Weights of a small mixture-of-experts language model, trained from scratch on English Wikipedia.
Experts: 64 squared leaky ReLU neurons an expert, 8 picks a token, a softmax router, a shared expert of 64 neurons.
Training: a variant of Muon for the experts, 4882 steps.
Below are experts of layer 2 (counted from 0) of a mixture-of-experts language model. Rows are named up (a neuron's input weights, with its number), down (a neuron's output weights, with its number) and show model dimensions 0-191. Each number is 128 + 24 x the weight over its row's rms, rounded and kept within 0 to 255.
Before each expert's rows: "comes before" lists some tokens at least twice as common just after its tokens as in all text; "comes after" lists some tokens at least twice as common just before its tokens as in all text. This comes from a sample of Wikipedia text that the model never trained on. Tokens count by the router's weight.

# expert 31
comes before: " ", " 1", " 0", " 2", " \"", " 3"
comes after: " ", ")", " 1", " 2", " MF", " 3"
up0 [122 118 144 147 147 137 103  62 138 119 142 138 173  72 131 130  90 172 131  71 171 100 128 104 139  99 117 109 122 129  99 140 107 115 161  96 139 140  96 132 117 178  85 139 121 149 164 114  95 124 109 131 113 130 112 127 183 146 143 124  76  97 133 112  98 127  99 112 141 134 138 168 113 137 126 104 117 163 114 150 149 129 154  93 166 156 127 129 151 120  91 104  78 132 145  99  93 134  68 110 140 130 141 127 150 131 101 151  83 153 136 135 105 142 141 138 143 142 135 127 108 144 128 139 136 152 138 133 101 111 131 155 145 142 124  87 140 136 145 111 126 113 170 116 116 165 127 156 121 147 152 113 161 142 140 124 122 143 113 154 145 140 110 130  98 141 181 141 150 157 137 125 103 128  96 143 109 204 184 117 131 126 154 124 137  84 143 143 103 152 104 106]
down0 [183 120 127 112  84 134 114 127 169 147 107 114 123 128 127 112 133 148 112 177 175 115 115 127 142 121 130 123 110 115 143  81 179 134  95 122 189 127  95 149  99 135 181 126 164 111 129 140 166 131 102 150 143 149  89 136 144 162  99 140 119  97 140 172 114 140 101 119  86 126 130 136 148  97  97 145 179 142 127 123 137  95 166 123 128 118  95 103 107 137 110  90 117 132 135 116 153  89 126 135 120 117 122 148 136 145 127 142 110  96 138 115 125 144 129 118  86 123 142 106 108 168  96  83 125 160 144 118 176  99 127 141 158 174 149 117  75  87 122 118 120 129 133 123  97 155 131  91 101 144 121 109 185 104 138 116 155 114 141 104 159 130 122 126 110 161 113 131 115 136 110 148 117 157 120 140 135 102 126  87 130 141  68 143 113 156 128 173 152 151 156 160]
up1 [145  94 126 125 153  95 113 138 173 138 144 109 106 115 106 117 123 103 129 149  78  77 126 115 114 107 191 135 163  92 148 114 162  73 127 125 108 116 123  86 107 144 109 164 159 121  96 117  70  62 116 155 115 127 102 115 174 124 166  85 163 102 129 134 156 161  97 108 133 117 109 161 121 148 145 104 134 129 132 179 132  98 136 107 122 161 114  97 149 140 103 109  94 123 111 109 111 105  94 108 127 128 145 135 145 136 142 131 150 108 114 153  85 118 101 104 127 122 118 132  92 141 133 154 121 136  97 120 133 152  83 165  91 127 132 116 130 122  94 123 100 129 125 131  96 140  97 136 123 153 119 124 156  97 148 147 135 130 119 147 115 158 153 125 120 158 111 113 172  83 142 145  97 110  98 100 119 176  94 124 105  89 129 146 130 142 145 169 121 146 101 125]
down1 [131 167 143 156 108 184 158 104 125 115 125 166 133 166 124  85 144 156 141 129 108 144 139 156 163  99 139 112 115 115 146 147 112 145 109 109 182 137 139 126 137 144 130 150 106  98 156 107  95 126 136 113  79 110 144 158  92 145 124 112 133 123 159  58 112 109 124 127 126 106 113 122 136  67 150 142 133  78 144 186 106 136 105 138 129 119 135 110 149 123 102 138 142 140  97 149 111 128 104 112 131 138 101 104 116 130 133 118  84  94 163 121 110 131 115 138 130 142  86 135 116 124 122 100 109 171 172 110 154 139 100 104 143 115 114 109 126 155 139 109 169  91 187 161  98  71 131 101 120 114 154  99 172  89 169 123 136 146 131 102 124 158 134  78  80 127 121 134 128 128 129 110 122 146 129 127 112  99 180 131 138 138 131 166 110 103 115 109 142 141 111 134]
up2 [115 131 132 156 129 136 137 140 133 114 142 145 113 125 148 126 161 105 125 109 168 108 129  95 127 181  97 110 129 132 150 149 119 149 146 132 159 179 160  16 112  78  79 105 141 119 133 103 127 113 159 152 119 148 155 106  87 110 165 119  91  92 132 122 100 123 150 102 127 136 166 173 141 151  99 147 110  99 112 126 165 128 168 139 131 149 104 138 136  76 165 138 131  89 114 134 115 129 167 119 105 146 116 143 123  87 108 132 131 146 160 104 115 100 138 175 115  93 175 162 125 137 130 125 132 112 114 104 140 134 147 127 127  83 127 113 146 110  92  90  97 138 108 176 122 154 134 138 127 141 111  94 149 120 151 155 121 157  91 105 140  94 142 117 158 126 132 105 127 138 116 133 121 110 122  97 150 102 106 123 129 108 135 121 165 128 134 183 119 127 128 108]
down2 [113 150  79 129 149 172 127 161 122 102 120 166 141 145 125  94 122 142  79 110 110 136  82 149 180 130 122 115 123 108 157 115 183 138 115 137 138 135 131 145 105 142 144 141  87 104 118 161 167 129 116 107 122 163 108 136 142 126 111 152 122 179 108 177 110 134 121 150 135 141 161 141 144 133 101 110 146 135 116 136 122 111  53 132 136 136 127 124 172 131 111 154 127 104  83 156 130 127 113 114 149 133 143 162 122 169 126 179  82 152 125 152 121 136 149  98 122 137 126 106 144 129  92 107 137 156 132 131 168 186 111  89 117 113 124 118 104 142 119 123 141 145 120 127 128 126 132  83  70 134 120 134 128 155  99 138 118 153 168 120 165 134 151 112 133 117 109 139 165 116  84 147 109 107 152 130 130 168 190  86 144 100 127  93 129 163 135 140 100 166 132 148]
up3 [153 130 172 122 165 129  85 137 126 147 127 107 135 109 163 138 122 139 143 118 159 120 111  97 148 134 127 123 118 149 140 112 136 122 128 113 148 107  93  85 180 101  86  87 105  75 108 133 145 105 147 188  82  68 140 137 127 123 147 127 141 151 145 134 106 140 134  97 129  98 161 133 114 152 123 130 147 124 148  77 111 116  98 113 101  91 145 121 136 151  94 102 143 117  81 113 131 137 123 150 161 104 128 153 168 119 116 127 138 119 108 108 132 187 124 132 127  95 127  84 141  75 141 114 120 136 116 111 139 179 147  66 114 152 113 136 132 170 147 139 158  92 120 110 107 118 148 137 154 109 135  94 127 160 122 103 113 161 128 117 144 146 103 138 156 121 135 150 126 139 139 109 127  86 147 175 152 113 125 134  71 112 129 123 136 155 163 155  93 163 148 158]
down3 [145 169 155 149 175 133 101 157  93 152 126 168  82 115 147 156 137 136 131 111 142 106 142  97  98 128 102 107 120 177 143 101 114 130 123 113 129 137 143 104 127 118 145 118 116 132 134 132 134 114 132 150 126  94 150  88 103 121 133 106 124  97 133 136 124 109  91 149  90  93 113 122 105 147 116 114 120 123 154 138 153 121 123 158  83 123  79 131 128 165 106 177 108 111 123 134 120 138 106 109 161 141 116 129 127 150 156 181 123 106 143 131 107 168  99 111 102  78 143 138 145 152 129 149 112 122 118 119 107 156 140 102 119 177 101 172 126 157 137 127  88 139 129 137 126 108 155 144 139 119 172  71 133  73 115  78 115 118  73 123  94 147 125 138 164 138 114 119 109 158 126 104 137  65 167 104 172  69 131 124 119 148 138 123 152 104 140 117 135 179 133 122]
up4 [ 99 123 116 100 159 121 124 125 118 102 131 159 138 139 150 123 149 111 142 118 162  94 114 170 112  87 126 129 113 158 131 125 118 142 111 120 114 123 141 116 122 166 117 136  93 128 105 173 119  74 126 150 113 122 156 109 115 110 109 131 103 115 152 126 141 164 105 116 141 109  98 116  77 105 133 118 116 156 166 147 132 151 149 116 116  95 179  87 148 181 109 113 124 114 111  95 100 166 131 146 154 158 145  86 106 109 111  95 138 141 123 157 152 128 142 123 111 124 145 108 117 114 140  97 119 120 123  76 129 124 142 129 128 130 181 117 151 106  75  99 130 147 140  98 169 147 134  63 160  73 138 146 147 151 119 171 132 157 162 143 109 147 126 192 147 137 133 150  88 140 120  70 160 184 133 117 116 119 138 156 129  93 159 103 119 121 132 164 130 135 130 146]
down4 [ 79 109 136  87 140 102 130 138 122 131 151 135 126 150 174 104 129 145 121 109 121  67 125 146 109 106 165 126 140 151 139 156 176 164 124  93 109 131 115 145  95 119 141 115 112 116 115 147 142 111 144 117 124 122 122 150  99 123  96 145 104 118 142 152 140 173 116 119 123  90 109  89  80  73 168  96 107 167 181 165 141 134 117 120 135  99 117 108 134 132  94  83 122 161 134  84 136 126 137 153 133 109 136  88  97 111 103 123 148 135 116 103 168 113  71 151  90 127 155 155 119 126 122 143 161 143 118  97  99 137 134 143 144 146 155  90 115 129 121  98 142 142 117 106 163 199 100  91 134  98 151 188 132 138 126 179 133 131 131 170  99 156 122 146 141 141 170 127 145 141 124  99 133 127 150  99 151 114 133 116  99 116 140 108 122 132 117 124 151 119 121 147]

# expert 121
comes before: ",", ".", " |", " and", "–19", ")"
comes after: " in", ",", " New", " of", "In", " In"
up0 [ 97 108 118 118 122  91  98 112  93 131 144 179 117 110 152  85 115 132 132 108 161 140 139 138 129 136  95 144 124 125 123 174 183 115 118 105 185 126 167 133 174 106 160 150 111 151 118 122 128 110 135 173 154 110 108  90 140 113 145 143  99 133 131 105 136 106 139 170  72 120 124  99 164 113  89 142 104 135  99 129 118  70 142 133 117 122 119 113 115 136 129  65 162 166 122 129 130 119 112 115 160 131 190 144 163  94 123 150 136 117 153 110 112  86  86 126  87  87 128 144  80 135 108  95 136 160  88  86 139 116  79 125 112 126 103 140 137 129  99 132 136 135 104 115 107 107 145 165 135 135 154 109 143 133 142 126 149 152 100 162 118 110 146 150 106 145 148 119 140 101 120 135 161 129 141 131 113 149 123 120 158 108  81  98 166 135 121 111 148 134 140 141]
down0 [119  87 124 145 123 112 121  81 150 109  79 133 163 137 151 168 172 129 172  97 137  84 128 133 127 129 120  95 100 128 117 172 126 125  88 107 138 103 156 144 131 120 162 137 152 183 131  94 130 164 165 132 127 122 112 119 169 129 140 167 100 121 151 132 136 113 133 132  63 136 153 149 105 136  95 122 108 132 130 142 122 111 160 131 111 139 113 138 189  95  83 123 149 149 114 170 124 142 114 123 156 159 153 106 129 117  82 142 144 112 130 131 143  84 128 111 119 136 129 141 153 115 131 119 161 122 163 111 108 139  69  89 141 156 137 147  97 144  92 113 145 135 123 114 132 122 126 137 149 130 163 134 175 116 110 175 178 135  99 158 124 152 157 124  84 123 132 128 129 115 186  77 118 111 119 173 123 147 120 128 167 123 142 101 145 126 126  88 142 113 120 123]
up1 [ 99 103  95 103 123 131 109 147  98 100 142 136 112  83 154  88 128 126 152 154 168 147 104 149 109 139 126 133 130 130  95 104 118 135 108 122 135 132  83 104 110 158 126  85  98 126 160 176 117  73 160 142  96 101 109 126 107 118 107 130 122 121 113 110 145 174 115  96 124 115  92  89 137  61  95  92 141 121 128 161 127 134 140 146  96 116 107 144 148 133 149 148 135 104 103 107 129 154 144 114 157 118  89 133 143 139 159 105 106 155 137 111 143 132 127 110 146 119 128 130 130 176 133 148  79  86 157 150 165 134 140 128 130 164 153 143 125 119 112 149 141 134 110 149 163 133 100 128 119 163 118 151 121  97 162 120  94 120 150 107 181 137 143 170 111 137 179 101 140  90 102 155  84 112  86 130  75 119 161 163 140 127 131 117 147 134 144 158 110  98 140 153]
down1 [139 163 135 105 135 137 116  61 140 149 101 136 123 133  61 133 127 153 121 143 131 129 179  99 144 111 145 128 105 166 113 142 156 140 123 159  90 103 140 185 141 142  98 149 126 110 133 142 162  98 143 161 126 110 154 128  71 145 117 143 112 111 146 165 132  86 166 139 138 117 132 144 109 165 104 138 129 178 121  91 115 101 157 135 147 116 109 117 142 117 130  85 127 157 175 177 109 135 110 130 114 126 107 123  94 126 103 123 150 138 133 168 178 163 104 134 141 101 135 117 100  97 112 135  98 160 125 124 126  92 100 156 122 135 183 125  80 119  97  94 176 133 118 169 130 134 134 141 144 130 123 137 153 170 115 111 146 160 163 116 114 139 135 105  99  94 150 157 129 138 128 133 180 118 122 121 163 170 108 115 120 121 168 117 121 123 117 145 138 144 132  96]
up2 [101 147  92 152 127 108 126 143 125 132 102 136 113 109 119 170 103 148  94 137 129 141 148 104 124 162 123 100 142 169 108 106 130 141 120  78 138 113 116 110 155 147  94 116 114 137 134 162 161 134  73 108  69 145  92  84  99 163 105 122 170  86 107 137 124 130 117  87 169 134 160 130 124 124 106 132 203 145 140 137 111 115 114 157 157 122 125 131 202 132 142 121 128 157 123 103 163 148  95 167 144 126 152 118 127 171 132 113 101 145 108 131 164 125 115 130 110 124 123  78 100 169 161 111 129 156 134 119 123  96 149 105 133 118 128  94 125 145  94 151 121  57 102 113 110 111 130 127 105 120 151 169 116 128 122 126 132 127 129 145 125 136 137 167 129 101 122 114 142 132 122 110 147 152 119 164 132  98 106 130 169 155 106 114 149 148 104 111 104 142  79  94]
down2 [135 128 160 118 118 185 142 158 127 116 124 151 136 150 162 106 182  96  75 135 129 126 138  98 148 115 126 176 106 121 140 123 129 148 151 122  99 106 187 124 137 165 119 135  78 114  95 101 120 116 160 107 125 143 146 109 132 160 108 126  86 139 167 118 130 131 108 110 136 118 123 110 113  72  93 162 120 153 129 114  89 108  81 130 135 134 132 173 127  95 134 153 114  72 108 115 140 130 137 105 137 109 132 115 136 127 138 117 151 124 106 171 148 134 121 108 113 151 123 114 145 123  97  97 126 173 160 170 169 121 101 154 120 127 147 158  97 171 141 122 143 113 147  94 140 117 137 104 108  93 151 103 180 120 144 111 170  95 168 130 139 128  77 115 124 112 138 108 144 152  88 111 139 101 150 163 131 109 124 181 116 129 126 141 172 103 126 122 141 170 129 118]
up3 [148 122 154 140 143 123 128 144 155 126 106 128 112 142 146  97 113 137 151 129 109 114 143  68  81  88 117 181 133 106 119 160 117 162  96 104 144 174 147 126 107 163 108 123 103 107 142 113 104  99 139 119 114 133  87 108  94 138 102 140 135 127 159 109 132 157 162 122 158 154 130 137 109  73 128 132 138 201  79 126 108 167 140 128 102 108 154  92 124 131 155 120 107 127  93 164 113 116 196 143 129 106  90 125  88 137  94 105 156  85 138 181 110 157 125 119 124  87 118 122 125 151 118 140 118 172 140 168  91 137 133 156 162 112 116 151  91 155 122 153 115 121 142 121 175 144 146 110 117 110 133  99 142 132 165 115 129 113 131 134 104 124 140 122 134 116 136 139 117 110 129  86 124 122 155 118 106 119  92 126 172 110 115 141 114 124 123  96 137  71 144 100]
down3 [130 118 121 152 104 126 136 148 132 110 190 131 124 158 143 140 112 152 165 145 125 121 112 147 133 189 140 134 137 118 139 113 148 115 124 166 123  90  66 135 149 120 146 155 137 165 136 149 143 123 102 156 114 169 121 121 133 131 163 136 123 127 103 197 131 101 147 121 122 107 167 175  98 162 144 137  83 109 132 115 145 133 126 166 165 125 165 154  70 113 123 114 106 139 140 134 153 131 172 117 113 135 157 105 138 113 156 101 142 143 100 105 123  79 128 124 159 171 109 147  87  86 138  84 119 139 118  97 111 113 122 154  77 148 148 129 142 137 169  84 121 118 102 139 129 123  91 157 143 117 139 122 113 139 141 107 153 147 178 111 132 151 116 181 132 131  79 183 140 146 133 157 121 156 140 122 117 154 141 128  90 150 134 116 121 136 149 128 152 123  92 134]
up4 [134 140 119 127 167 146 142 139 112 140 142 128 127  76 145  98 120 130 136 122 127 151 133 156 131  98 129 150 156 131 156 104 137 125 153 129 119 170 127 147 200 137 128 108 140 132 105 143 127 158  93  87 167 108 108  90 147  96 168 124 112 133 137 117 135 124 122  93 132 149 109 148 132 132 114  88 149 177 120 131 121 165 132 128 150 136 128 110  93 183 143 151 128 112  97 129 143 137 104 101 166 151 137 110 154 168 142 130 120 133  85 120 141 100 149 164 156 123  95 129 145 124 153 144 144 120  80 151  81 120 100 159 160 172 116 127 162 153 177 110 158 122 151 144 106 166  57 112  79 112 123 113 150 117 158 148  90 154 154 155  98 141 148 131  93 137 126 122  78 105 132 155 179 102 118 110 124 144 104 118 139 113 127 133 106 119 106 150  82 106 111 122]
down4 [106 102 174 108 115  92 105  84 105 150 126  91 147 136 135 166 145 116 122 154 145 108 126 150 101 124 106 114  99 139 123 137 104 123 150 126 121 112 150 158 122  93  89 118 158 125 141 117 162 142 135 173  88 107  99 111 146 129 148 180 131 111 117 121  85 111 106 156 116 162 111 170  72 125 106 107  93 157 106 131 169 108 102 145 183 168 133 114 149 174 138 131 102 105 175 100 155 106 119 111 156 110 122 138 137  91 134 173  97 111  77 115 145 129 108 178 132 141 118 138 160 114 144 131 131  91 114 134  99 118 156 124 131 145 145  94 123 163 122 146 112  77 168 137 133 119  82 125 121 124 127 108 128 131 133 130 115 126 120 147 127 179 115 138 131  97 102 140 146 171 103 156 105 164 130 163 171 105 166 161 128 125 130 135 153 146 129 133 104 133 157 131]

# expert 15
comes before: " |", "–19", ",", ":", "–", ")"
comes after: "|", " the", " in", "-", "–19", " ("
up0 [110 111 151 150 135 139 119 115 132 102 129 101  53  96 137 131 142 123  81  98 108 103  89 142 117  93 127 141  95 140 138 133 115 123 142 146 125 139 149 121 142 137 116 127 156 106 117 141 104 118 114 172 170 148 172 137  73 143 153 120 111 114 163 108 124 135 143 152 137 129 156  97 125 140 180 102 145 134 105  83 120 144 141 162 160 153 109 135 148 120 158 164 144 126 145 129 145 119 159 134 136 158 149 136 139 152 136 120 127 120 117 125 169 164 172  91 105 175 107 123 135 105 143 130 121 153 128  89 110 116 159 155 144  85 121 116 105 102  91 158 154 174 165 145 140 132 154  56 135  80 156 125 140 116 126 130 129 123  54 137 107 139 115 135 148 126 156 141 100 139 141 157 145 133 120 116 165 105 142 150 144 151 154 124 134 115 151 135 135 201 142 147]
down0 [153 166 101 124 141 149 156 140 134 136  96 129 123 108 138 138  98 116 106 126 148 156 149 126  91 159 114 166 164  95 135 107 117  85 112 146 169 138 144 145 181 116 123 125 104 157  97 119 161 125 150 203 136 133 141 183 149 120 141  88 120 100 126 146 117 166  79 129 111 100 144 128 122 103 111 189 127 121 117 120  95 121 127 141 130 142  81  99 137 126 118  87 151 115 164 131 123 138 134 116 165 121 125 104 128 132 126 127  79 140 140 124  98 115  74 154 144 101 113 106 159 128 122  81 152  91 132 111 130  93 100 121 158 145 153 144 116 117 121  94  96 145 106 132 107 121 118 179 150 158 123 101 115 127 125 155 172 141 100 126 180 105 115 138 101 110 124 114  95 144 147 143 121 106 124 158 140 123 130  70 118 124  89  93 120  90 169 104 126 132 127 134]
up1 [141 144 142 160 126 134 145 114 132 103 159 131 148 131 146 142 134 157 129 154 121 182 124 133 175 103 149 118 138 112 113 104 113  86 116 128 152 104 111  87 117 100  96  92  97 133 149  96 138 107  78 146  85 135 117  87 152 123 105 118 109 183 120 139 156 145 159 148 120 128 135 119 113 122 131 128  96 121 132 113 150 139 131 157 109 113 120 110 133 129 163  99  77 110  69 103 128 138 128 137 155 125  89 151  82 143  97 139 106  96 140  96 133  96 133  88 148 148 141 129  93 107 140 158 165  60 151 115 126 114 109 129 137 115 113 167 149 132 124 144 159 123 122 126 149 139 106 135 148 143 151 126 133  87 161 150 112 123  84 145 143 110 136 113 145  97  90 151 158 146 141  48 149 117  70 123  95  91 140 137 139 148 127 120 123  94 120 100 161 165 115 126]
down1 [109 113 130 138 155 119 130 140 116 122 126 132 126 135 135 115 105 128 131 100 140 132 170 132 143 123 136 141 126 117  72 169 100 113 111  88 119  74 116 146 120 141 108  93 121  67 139 159  79 135 117  79 129 185 141  89 113 140 114 103 124 180 102 120 113 148  89 150 151 114 103 138 156 134  93 138 105 118 124 158 141 154  77 110  99  95  91 115  90 106 158 128 142 116 107 150 101 146 115  99 113  84 138 100 133 158 152 139 135 134 172 116 104 120 112 109 120 132 102 150 132 118 135  89 123 105 137 152 149 128 125 126 129  85 129 105 125 168 127 146  75 117 115 115 148 169 122  92 117 155 149  83 117 119 129  95 136 166 140 127 137 125  90 144 153 149 212 130 156 129 137 147  78  98 174 122 100 107 115  99 145 140 127 138 148 134 129 105 135 114 128 108]
up2 [152  66 134 116 144 121 157 174 129 128 115 129 100 118 135 130 116 113  84 116 145 132 127 113 115 128 155 136 116 153 137 139 121 132  74 147 169 131 102 136 124  92 137  97 135 102 151 112 114 109 136 124 135 109  93 161 135 131 106 115 133 116 116 136 141 117 100  70 125 147 116 115 156 141 120 148 107 111 140 168 105 147 127 116  86 125 166 141  83 131 111 119 185 123 184 115 130 131 100 147 116 120 135 110 153 130 135  90 113  95 122 118 129  99 154  68 155 154  91 150 111 126 151 145 117 126 143 159 147 102 165 105 151 176 159 147 157 154  95  99 179 146 113 125 131 121 115 134 138 171 153 134 139 158 143 135 128 116 125  97 121  91 149 108 101 156 136 142  83 160 106 158 170 127 202 155 133 156 128  68 149 134 131 178 114 126 117 125 110 142 117 150]
down2 [133 159 112 138 124 129 104 128 122 137 110  87 110 134  73 187 139 145 112 149 111  91 113 165 158 126 133 115  82 124 115 118 130  66 131 137 112 134 111 147 106 136 121 134 156 127 136 166 160 129 153 141 138 101 113  76 155 116 114 173 133 116 140 118 119 136 172 132 122 129 142 106 155 147 135 121 121 106 155 159 101  95 121 138 110 145 123 107  89 145 155 149 141 141 102 145 117 116 151 137 185 156 110 122 143 125 137 138 147  82 170  97 120  89 120 144 127 109 142 145  97  81 137 121 126 143 147 106 175 170  89 124 107 136 106 124 123 143 111 208 120 118  97 132 140 129 153  85 150 115 123 120 175 104  90 126 110 102  67 104 127 159 118 151 138 127 105 150  66 126 107  94  99 156 109  85 144 125  88 125 143  97 127 135 155 127 134 129 131 117 128 143]
up3 [120 124 139 146 112 135 108  86 134 163 121 130 136 157 171 143 121 129  96 103 123 107 123 175 112 130  93 168 103 129 138 166 140 101 125 132 174 139 140 130 115 138 113  86 159 113 147 115 143 133 154 104 128 192 146 150 113 153 132 117  88  86 100 101 103  95  92 163 144 133 141  92 146 112 110  66 106 115 129 136 125 120 164 144 167 123 115 140 125 101 111  96 125 132 113 146 110 100 115 120 143 111 195 114 128 111 112  70 117 136 158 127 123  81  86 133 142  76  95 119 131 119 135 117 152 166 129 135 136 128 134 140 177 124  77 152 152 140 161 115 129 108 136 161 141 120 146 127 132  95  98 136 139 161 170 133 163 156 138 143 161 152 115 148 115  86 108 112 132 134 170 135 137 117 148  94  98 160 140 153 141 109  96 122 125 189 103 152 120 131 131 124]
down3 [145 112 151 134 164 155 102 163 145  95 135 113 133 184 112 122 142 156 131 103 126 129 100 138 164 115 146 127  98 128 139 102 124 104 182 136 143  79 127 127 135 153 138 144 122 138  88 147 133 121 146 126 159 129 112 132 116 165 116 115 134 146  90 132 129 158 141 127 152 154 103 122 150 108  95 115 124  98 101  64 143 103 147 104 114 113  94  87 113 121 104 115 150 132 120 117 126 159 104  92 125 120  94 141 126  68 107 103 189 136  95 134 121 102 141 144 124 129 133 111 117 108 131 123 115 122  52 140 145 101 101 136 133 175 165 124  78 108 126  99 147 153 162 127 114 123 142 120 164 150 163  99 123 100 107  77 106 131 128 149 112 151 122 128 144 115 114 118 140 148 193  87 148 179 138 171 123 109 129 154 130 108 140 104 137 167 145 152 114 109  95 154]
up4 [111 127  84 139 149 146 116 161 150 153 142 146 155 185 128 126 179 102 129  93 104  63  99 122 114 152  93 126 130 118 130 110 130 193 172 156 127 100 121 103 125 157 133 146 141 154 131 155 107 155 167 185 140 124 127 125 142 117 138 115 115 157 130 144 141 126 154 137 144 110 119 175 140 156 108 125  83 122 105 111 142 154  85 139 127 160 124 107  94 130 104 148 171 119  89 166 126 104 113  92 127 152  97 141 168 111 158 101 136 151 106 125 114 133 145 147 126  97 109 155 142 100 142 105 104 101 102 161 134 147 105 123 133 115 148 100 105 163  68 125 126 123 116 109  96 129 112 140 157 129 134 160 151 107  94 107 149 155 130 123 100 111 105 161 165 152 119 129 121 129 129 157 114 151 122 106 132 181 115  85 123 117 121  62 127  99 107 148 114 129 137 125]
down4 [126 147 130 135 108 134 122 163 137 133 119 128 126 111 147 137 132 176 147 140 159 177 140 141 146 124 149 152 142 152 149 126 135 136 140  71 150 143 172 113 131 107 127 103 141 105 128 104 101 141  92  71 138 150 117 112 133 132 101 114 128  97 122  82 147  93  86  76 142 168  86 161 171 110 124 126 145 130 141 157 124 102  95 124 128 145  92 166 121 113 111 108 105 109 179 109 121 127 112 169 130 115 133 152  80 158 150 164 115 114 169 134 143 159 134 136 135 161 109  95 161 128 117 107 130 117 153 143 153 125 135  92 119 149 125 196 129 100 133 152 131 156 187 105 127 128 135  82 108 103 136 113 115 128 148 144 102  83 102 170 119 102 182  96 129 104 152 129 147 149 141 148 109 117 149 153 133  92 135 119 137 181 102 116 153 148 122 124 129 161 109 140]